{
  "n_layer": 10,
  "d_model": 224,
  "router_score": "sigmoid",
  "scale_expert_input": true,
  "init_std_router": 0.00805,
  "n_head": 4,
  "head_dim": 64,
  "norm_place": "pre",
  "norm_eps": 1e-05,
  "lr": 0.00834,
  "decay_shape": "linear",
  "doc_mask": true
}
Below are experts of layer 6 (counted from 0) of a mixture-of-experts language model. Rows are named router (the router's row for the expert), down (a neuron's output weights, with its number) and show model dimensions 0-223. Each number is 500 + 40 x the weight over its row's rms, rounded and kept within 0 to 999. Numbers have three digits each.
Before each expert's rows: "raises" lists some tokens whose logits its average output raises strongly, later layers aside; "comes before" lists some tokens at least twice as common just after its tokens as in all text. This comes from a sample of Wikipedia text that the model never trained on. Tokens count by the router's weight.

# expert 10
raises: ",", ".", "\n", " (", "\n\n", " |"
comes before: ".", " | ", " |", "–", ")", ","
router:563529485445453565529488528496497474535494549460532494607502528436519544499555518473485509524503521498482503537456507458463524521460487467504516491488531496457559481532550449531513482498471539562473467511448581477485477489582517506524503483570508464462504450480533545540568486483522545474531422444521438558479417479485468482548475483540510492559557493491507473495521456480475584480549502472538562435508470417524519475471516484562509474537564498418457498474513516480500452427456517557550566530436512521570561539440483467499442492509412528457486530534477525595475464549543435479570484491440612501515501427525464489491487509489533521556473458474507449474400472492453536444433
down0:479564442482478457534488534493539548505521515509448509463455480507529517458469496546535533543515449470524496446520532536499464518568528509485475478420577522538536482429524432494458472487469462480513498553510586514533448481543514495490493463512486491574540520614566497497491458455513513541469549638532491487465458496487494538579493462497450529470435438561486513506466505459530456550481550444479496480530432535588534370472432482528464430472519488484469498422526486462543457468460476477443497490540523527526457558544425489511560480472468492474548442556579499434533532527472474491503470524530490466568480529482542530546516475476460517477465469434470478483468521558501543592466
down1:508527564495535446452504448514547494512433533429506508461514486523510505536528534454493515490555558438543528444499570476538522491557495477475460454495524460575480440512471493511522498541519512514491446530496551550473573565471491425491449414428480445471537515406517506544483504474504463512509515410457492513461447547511500509482476438529551503532408479454561579530523452504567478452490488463466552481488538413481549430547497433490488525541514572563553458510527500516526433448562582492588559458528481479553548508465491434458493551534492477511465545494505525470508479458576523482573433490493554465470555453450547441510467533504486493577510463522460520473490526454524520512507
down2:484478511520454501516474490510475504497499560531467539506509558467466470476446528553478495490465484492570590511586506443545466592517477510484499500474421530512551524433560538589486436497526482427569531477507518433423473437438538565483388455487467472489491533469517520435457542475489491483469561538571491488518529494453542512438499483487491498471485548539483514488530529475569529524489506477513528460562516391500458438464467369602485488491525584503502569451498525506461561517489475494514545535478573481504525479467527468536542482461501524506450519503455489511448488481563583491520462481516572504583459488491527527472515431429464532544508463435474503464539535488486494495519
down3:522522474528491529498468556440485573466447509499476533553517420497466416479412428519521495508473493451507426524455536440508562500468550525418613558545497466446491483567465580547463505528463532440465544529507504459557488540501508546479465505478543499514509524463512558472540523446539551459486452470486497530575452580570453502435503537484561504491511456470457380445530480498516469557529565546515431501564451548450504538505488540527380545529545470496454465511477516493458456596512499436477511483515547498498495492518440452472491436498461527538465451515513521427478458527525523506508514465491433495501505505442470471479477576451461524507509498488481496488541505463480462498517
down4:564558547506559502513519516563442487524485450565516530457555445480501470567510500504499502432443512456491486406507530497552518564469484478556488486488387508481513448492557506428473490487549543559496445487483507550504538496523498546473442437438481504502497548435507476470556447484547501604500521514512478461565526509521466543516502450614590502538545550422484485424469521473533525457514505526439458478420499458547462511528481471429551465488498419562463506527588496512517495546506494515420462472452511458557570536476502532539540496501529498462491446509514487515419522502501482461522469493439529531495544494535504500557488521512427541503441452549454478460523502566457451459477
down5:469529509517491518505523495481461532458506476513461492517551543511530478565486502504492437481464538518577470471483521555526515534471517507498422580481524470547493429453445452465472509557423481480518488454505576550459497479555458491465600524473631505490485473459513547507451451537477447397453486451483481478477543504522446497491480528496579511480509515465540557528440479460462530498478471459489538526429459451502472484560488514489485520445408528517514557490545507510510555492500449563468555444515499534480549513549523463522418472532526494491426469574514506519457504425515544522513502527508532615513498430471469529515572470427414436502476505443460551519453468523479447521410
down6:432413471509537533497457477439467501560494497479483558496457490528525576480513479494480407525511471522498526478515454516482438476543446420477486543464479456505447505508495346518524498492504497443446493416510571473482563519514485528483508483492518433555462602473482537559530499510505525458579446564485474517452541541453537539453577517532491526504527502532520542542501537486508542469462521550481460455489478544517498543484537426399478494494489518437499530483504480466529491433523506553546434543450531521466452493512482520502511527500475491454509519487532485507476464484542427553522427517484439507508513564561556524549472402525583511506407464488524531444534508561561470475564
down7:476422476450591456476459528451475545476473517475495554480504511564490436588543500574596464550438486491488544429571536536455500545468555499513467484561450499422507490501478501492467517494506445550558505461503508478479445454503485515533453476492575506501518549427461508487574527512551505424515505546522532524481460465590511458491552509441508561593441516489419509544495465477493485535525511542496489579542497524481483529464493484511529504488541515498496446413457542483450525497483454521515526488372513476498556429520502524478457427463466569509486527513491518474451508443492549533528468470535543458538534581522478514519535431491427494473555478518572519429507522472459545486488

# expert 14
raises: "1", "2", "4", "3", "5", "8"
comes before: "1", "2", "0", "3", "4", "5"
router:525555522399482509432457490493487473497438531520488423589474533418590478490540507452550500502542499494475547537483542561496500537448450518531472493580537561480519416478595454537483527456514494559500483538456524492495461476546547491513447473501480479433581519488537495519478515526511506489526513485468411562542461488474452501510492511517486510520527465500499491507433468489562511421491542500594503433460508480515444497512543555581505537543537575453491512510498498566484436414489580498518562517500525551489489573503539483492519541496408484439480494495425479525507508506516448481568490498507582497517518455492512486452532464580487575562524441471479481511479432448447488441472
down0:479522505489529513481596457540449399476520520519511541529498514433461507542501471521434483542478401454463526546483509521513557494456421490506474434547490548535446445492548492549468466526535456521507519571462531526575541501506561496468526568500488531488462519544440511528528466440563496543504492471487457490533482524487487463617471504536541514458512503486561566476479451517460544464474415465415508519554439441542467580507509485580452483502469572510519498563488518504530477531444506585557521426470496424457470577474515528506533433489419558516514505522560519513499503569544518543513528551468410482479484470516507477474491477579489556503480454528507492526563491481520478512548
down1:551461492514549541472460521509606545479438436485492485454425492495505505539506449532600553523572538498526516495515498455526494413537494459539519527408503509485514533563545499525481427488540514504479445500488485491558479480433507471514387482480443446414547550499530542530484388485455486525462489517482494432461548530523482484464577488457482500546474527444579481511435516510529512554449509491524563541583542447468493522521488523589493473503532533525534467463529549534468485493466482484453422474467528403502531491434562519506558522466462509519516546450480533413424561558487478488503553503534527485493499473487461486565476506535493535481501430516547494531477503483558512555477
down2:474495499480520479487472456500576489562430485500520569469585437509485453529473524556476497524473469456473508574522499557521531519598500478513530557590471500469537526441507488540475495535449406416541480555539495552504532550507581499520423561496509543527531526439571544517501520548513512396424544496470498467547503469485490479537500521466558589434483532483490504544481548489468476459495463522499477520496483522601470475465472502401486505501503441511476480456487524514545495505436473523465496553453512496487537543477500554449487469494581501512506487460527505405522458543487476495529434588508510514535502560515577564508437472467504439514401536538501432447493549512500526496521
down3:469533469438447468456496515481521498533506490525473508473565507544533581529537550511513472549423498464493465452537557458556512513465514472492489550489466521409454520423485528504442448501476529466414576461448592490571524551521476447502488507474496541498532525502459523503494461470499533502493535487547514497474457542571498591418508455501540483521527488509561455442541540473533512613557544495499520476476464479395549499515535375522485533517475484499560529526463516532486458511509521493533540493455377500517477506451482524500509526472486437506533529533494507545499518492564436438464531476486478431513466593549473516572495434480564434560527505544430512494537513517467485468456
down4:494442507428530461511523521476488453479523437481508510527501471523491537390590499532506487530523511433487507414487556488456520502493471521535456477452449505453534541465458441400492434486417474487535530515428611452455473550537510514513447506606410535592487514573493492453448476519488545480492535557520478466484516484421505466546460519539498486462560461517520486530485475529471535504450515543497505490510497481513527467460452438456539444502487427489497537518513545504479460488478450585557465574462553507536469497540554523549477556590466526460511512451483493468540491543474477522468492458523497544546540494449500510548495470489434542510527455487470573521585495470461529406491
down5:454494395505525476539459435443504515483581477461504408538456447504454422559570463511524488526499526519531461508424506523520438499481481512499380513500443503485563486524544518501426482488508554426402519464532517544563509491474488551488507532534463538552486556489549489497503541522490530557538449500531543490485480439487496451483488538544552535535442553521497541484544529491486463453530474444427501507488581533585564475407510429502455454478455467498487483515499536522484554482514509485468483570462569462517509556511479467472427449527472428499487434465503514469503494473502504424543481528425506483525502486410532549482425443422521467503512464538505534548508499527476493535453
down6:489450496483470444546511509561587518476494483515485542510434572509438457381516481483459453493460513592496512461528498480490509503506550467456492461439497475450495470509523478505515486556454551499493548516527513514516509517508533487459537457467524460479485521470544445522484487427509454495416480491520503450554435460497501474503463505540401402546493506451429491513474553520499524453478522519465459485507441526563585515523465497575415494588466459489436370479523520513564541480482585492524494505430495452521526410479454532506469552495566474506500507431537567446462481537522447489475531475500534485437581548477543513483511535499511494450502452546471447479516495492426576505498
down7:451439478413583516443535434508482492535488532468491478442519459451522467468506494551533556499542482536527530532543521538570521396554436465516519605475498471530586458444539541493479478486473538526506473525565512491517485484468482482491518492511524475451544467502480510504542476527503542491523578488398511443485488505521527423466554475487468498540562453518542587524535455450489508469512499501433508497499591544548455538540529463519480467525552539433470486487465491486528482483438509467512582471526460487511479518507526489517489544481551535499471495544493459492515566465464537478485480491350550530579494495458466455520508579532422512486520539517525562588492507537493442492605

# expert 5
raises: ",", " and", " or", "."
comes before: "\n", " | ", "\n\n", " |", "; ", " "
router:530527466420479530474514572583458525525394452473490466520492510442499519469561502469589501565515466439434462536445540504467477506456439566506415490481585500517445464545561456534504527493493524583551533525430521432519447550496509502559490523553524497482582553522542493511497468500534508492547528484502411511512458497462474475545458513555484459539501501528430511511538463421520526473551578446491502479536510494551493541503490484577518494501522564404500460480500523533480475378486576586575501507475498571478515524461577502490538567532462498463443524470471511526487479474550467500573461477517557500537466454508483448468488513495500490524504487545465443496437492501484500495519
down0:480492581533528501468520424531530496523495545519436455459475461494479437533447517469462488458442430550524504445499491476527527455507438490452502462544590446442544461450443531519522429475502517539528538459483519594502550467493510455459511503514574496498510508550552515408431557459511469523561504561481482518551424475556466501493494501509506496553572519501507426512526590586452505456450570492538462445519466559507472511430481485543503469610500551545487473493546533454462482531474466489437517500549505477430516507536579476421546553475518502392529462532479522491429476475494450462435497547470482526500550482513495481498510492489502432480483489565466491482539516554515452496501
down1:465492530472507459422402497586454500426567522512443507464410520513479500512484492478500496497480430453481488506508522506483490501538533507521443478474467469455445532422478486508508482527502438616467512493515560496558425436463566471430507509498469468472486585496489493501503539581540465472527436576538488498524523488517509519555565523525388525478475548490478492460512496530443498512509439486524457505537552532448489531395523495521473444507456545593514456446518470502509501542440484547492524456474513503451456528473501555460568485518493555477574458462427517503529493468501490565476491524471444499566473555512474512500391521523544540509546485489483459442554416473525554472509
down2:524580550495439457493534466502515453551490556488493454506485505489454426487516567441496594487503525428505537512571473471384515542545526531450421507526495453486494549458473511555534488528501489519458489465507510527416505443585482496533497484511573516565528477515476512481463550583582369472508430515489467449524501482519481477518471525557544452483452585492565507471550440468415537542472462580541491490480476517532509474532515521495493589506506462425435530472515479481491434435539531520430553502511546503532476471515504479421504515521485423452503469525492449444515416530507534481475503577482448458483503491501541520506516512466545511460453478495454470560511493500518487544488
down3:472565500509521470456532452557567465499548556513496462512502501396476450469523492440525492459562528533487577489503490424489450532473523476499499533535490595517491444458496551432481565488516496477541536441501564499534487506488506501442515452476494531474453564592532490488487619449464474506529515621528558481494467456519505513520494557461524547475540444480469491536548473504558505431481514508533541513472535532435489480387478511553503509505544537570483495529562569498553471487499539439504541501453476480501484434489503472452492542495553486570492494524496424472458529378464477463479505523566468550480457490523484462435445491500475473491551507449542560518501531414483541464489
down4:581515520445435465503519487504468558479507465467500491498486505518515454507494512523500468431518470529479513450483529504489520485471525572502494487533502595478476503522468419521517450458474503536515520480536438482519541585447477524526531458431517443514467467559592555489555581564526441468501463491419462469519432474479474594419511493474505503544444515473519535479411486496535466397473547449431529396541555483522520510518545538608531530454495492545580461481462467486476553498482466426493478466488455497450535532464521491515446470491555445503533464513484479515522467534502438533458521465394446524531486447485475461518490457475425505476506499508495469566603504471524522518495
down5:509555502521496449461548527482517491485503505485547460570444408493498470422493463460476533429490433470532492474482422517507463513530515491424504531498446553492548477572537507450468488502495513472480564473510471520501556434556492435609475602484542507528487458506521461494498519442497478462450532486528415528517509505548553504487487488416533535542534501530490545544520554506440473560567465481539459464544508566487367519455494545514474446542441508496519501496535520562511449616499484473470553541510453459545544512570524498487501498467515515553520503466487515553450593543420457479468478429512458453608474551443548505481481513533509494514521474518536497533506506516474472542501
down6:467533540431505484506554510483457582527528491475536487488531475511494473494512531476457508528585507476476479560477396570554512472428520487468462514491477497546452425498511496507484470555508488473517566533484508446440514468546513450476515499515544450501633527498487538517511519516510427458552534500448457514506453521559477564492518485490482446542471527547465523506527482459477451457591527499527564539506501474561433502543448460564520573581521487466572467492483532550472536520580517544451476520558504491559530484515507576483506463525484535461496590512512433446464518496576489477533397548496544488502481500515510523480479515432391507481487451441498493611485471477446543528460
down7:514499540515495584524467490447460459435436535504444485522524551452491455538500566492491522509464465439556474543541527490504489465559460532483564498528584463507464537470494529496544526513458439559470541488531497523467514519468462530553547529475535502429500577535440513472512536481468519567566497471480467528498494535522497609510473494413536473502438525543464482482481537520480590510446488447510432441505507512496524455496554541477538491470457496483452514536486525527509500440520521426532489417446501530517560589526507421601513469454489497391552454527454397451454483470461543525486488521499489536558514485532538500513535507482476482415578584505496526490476559539454469558498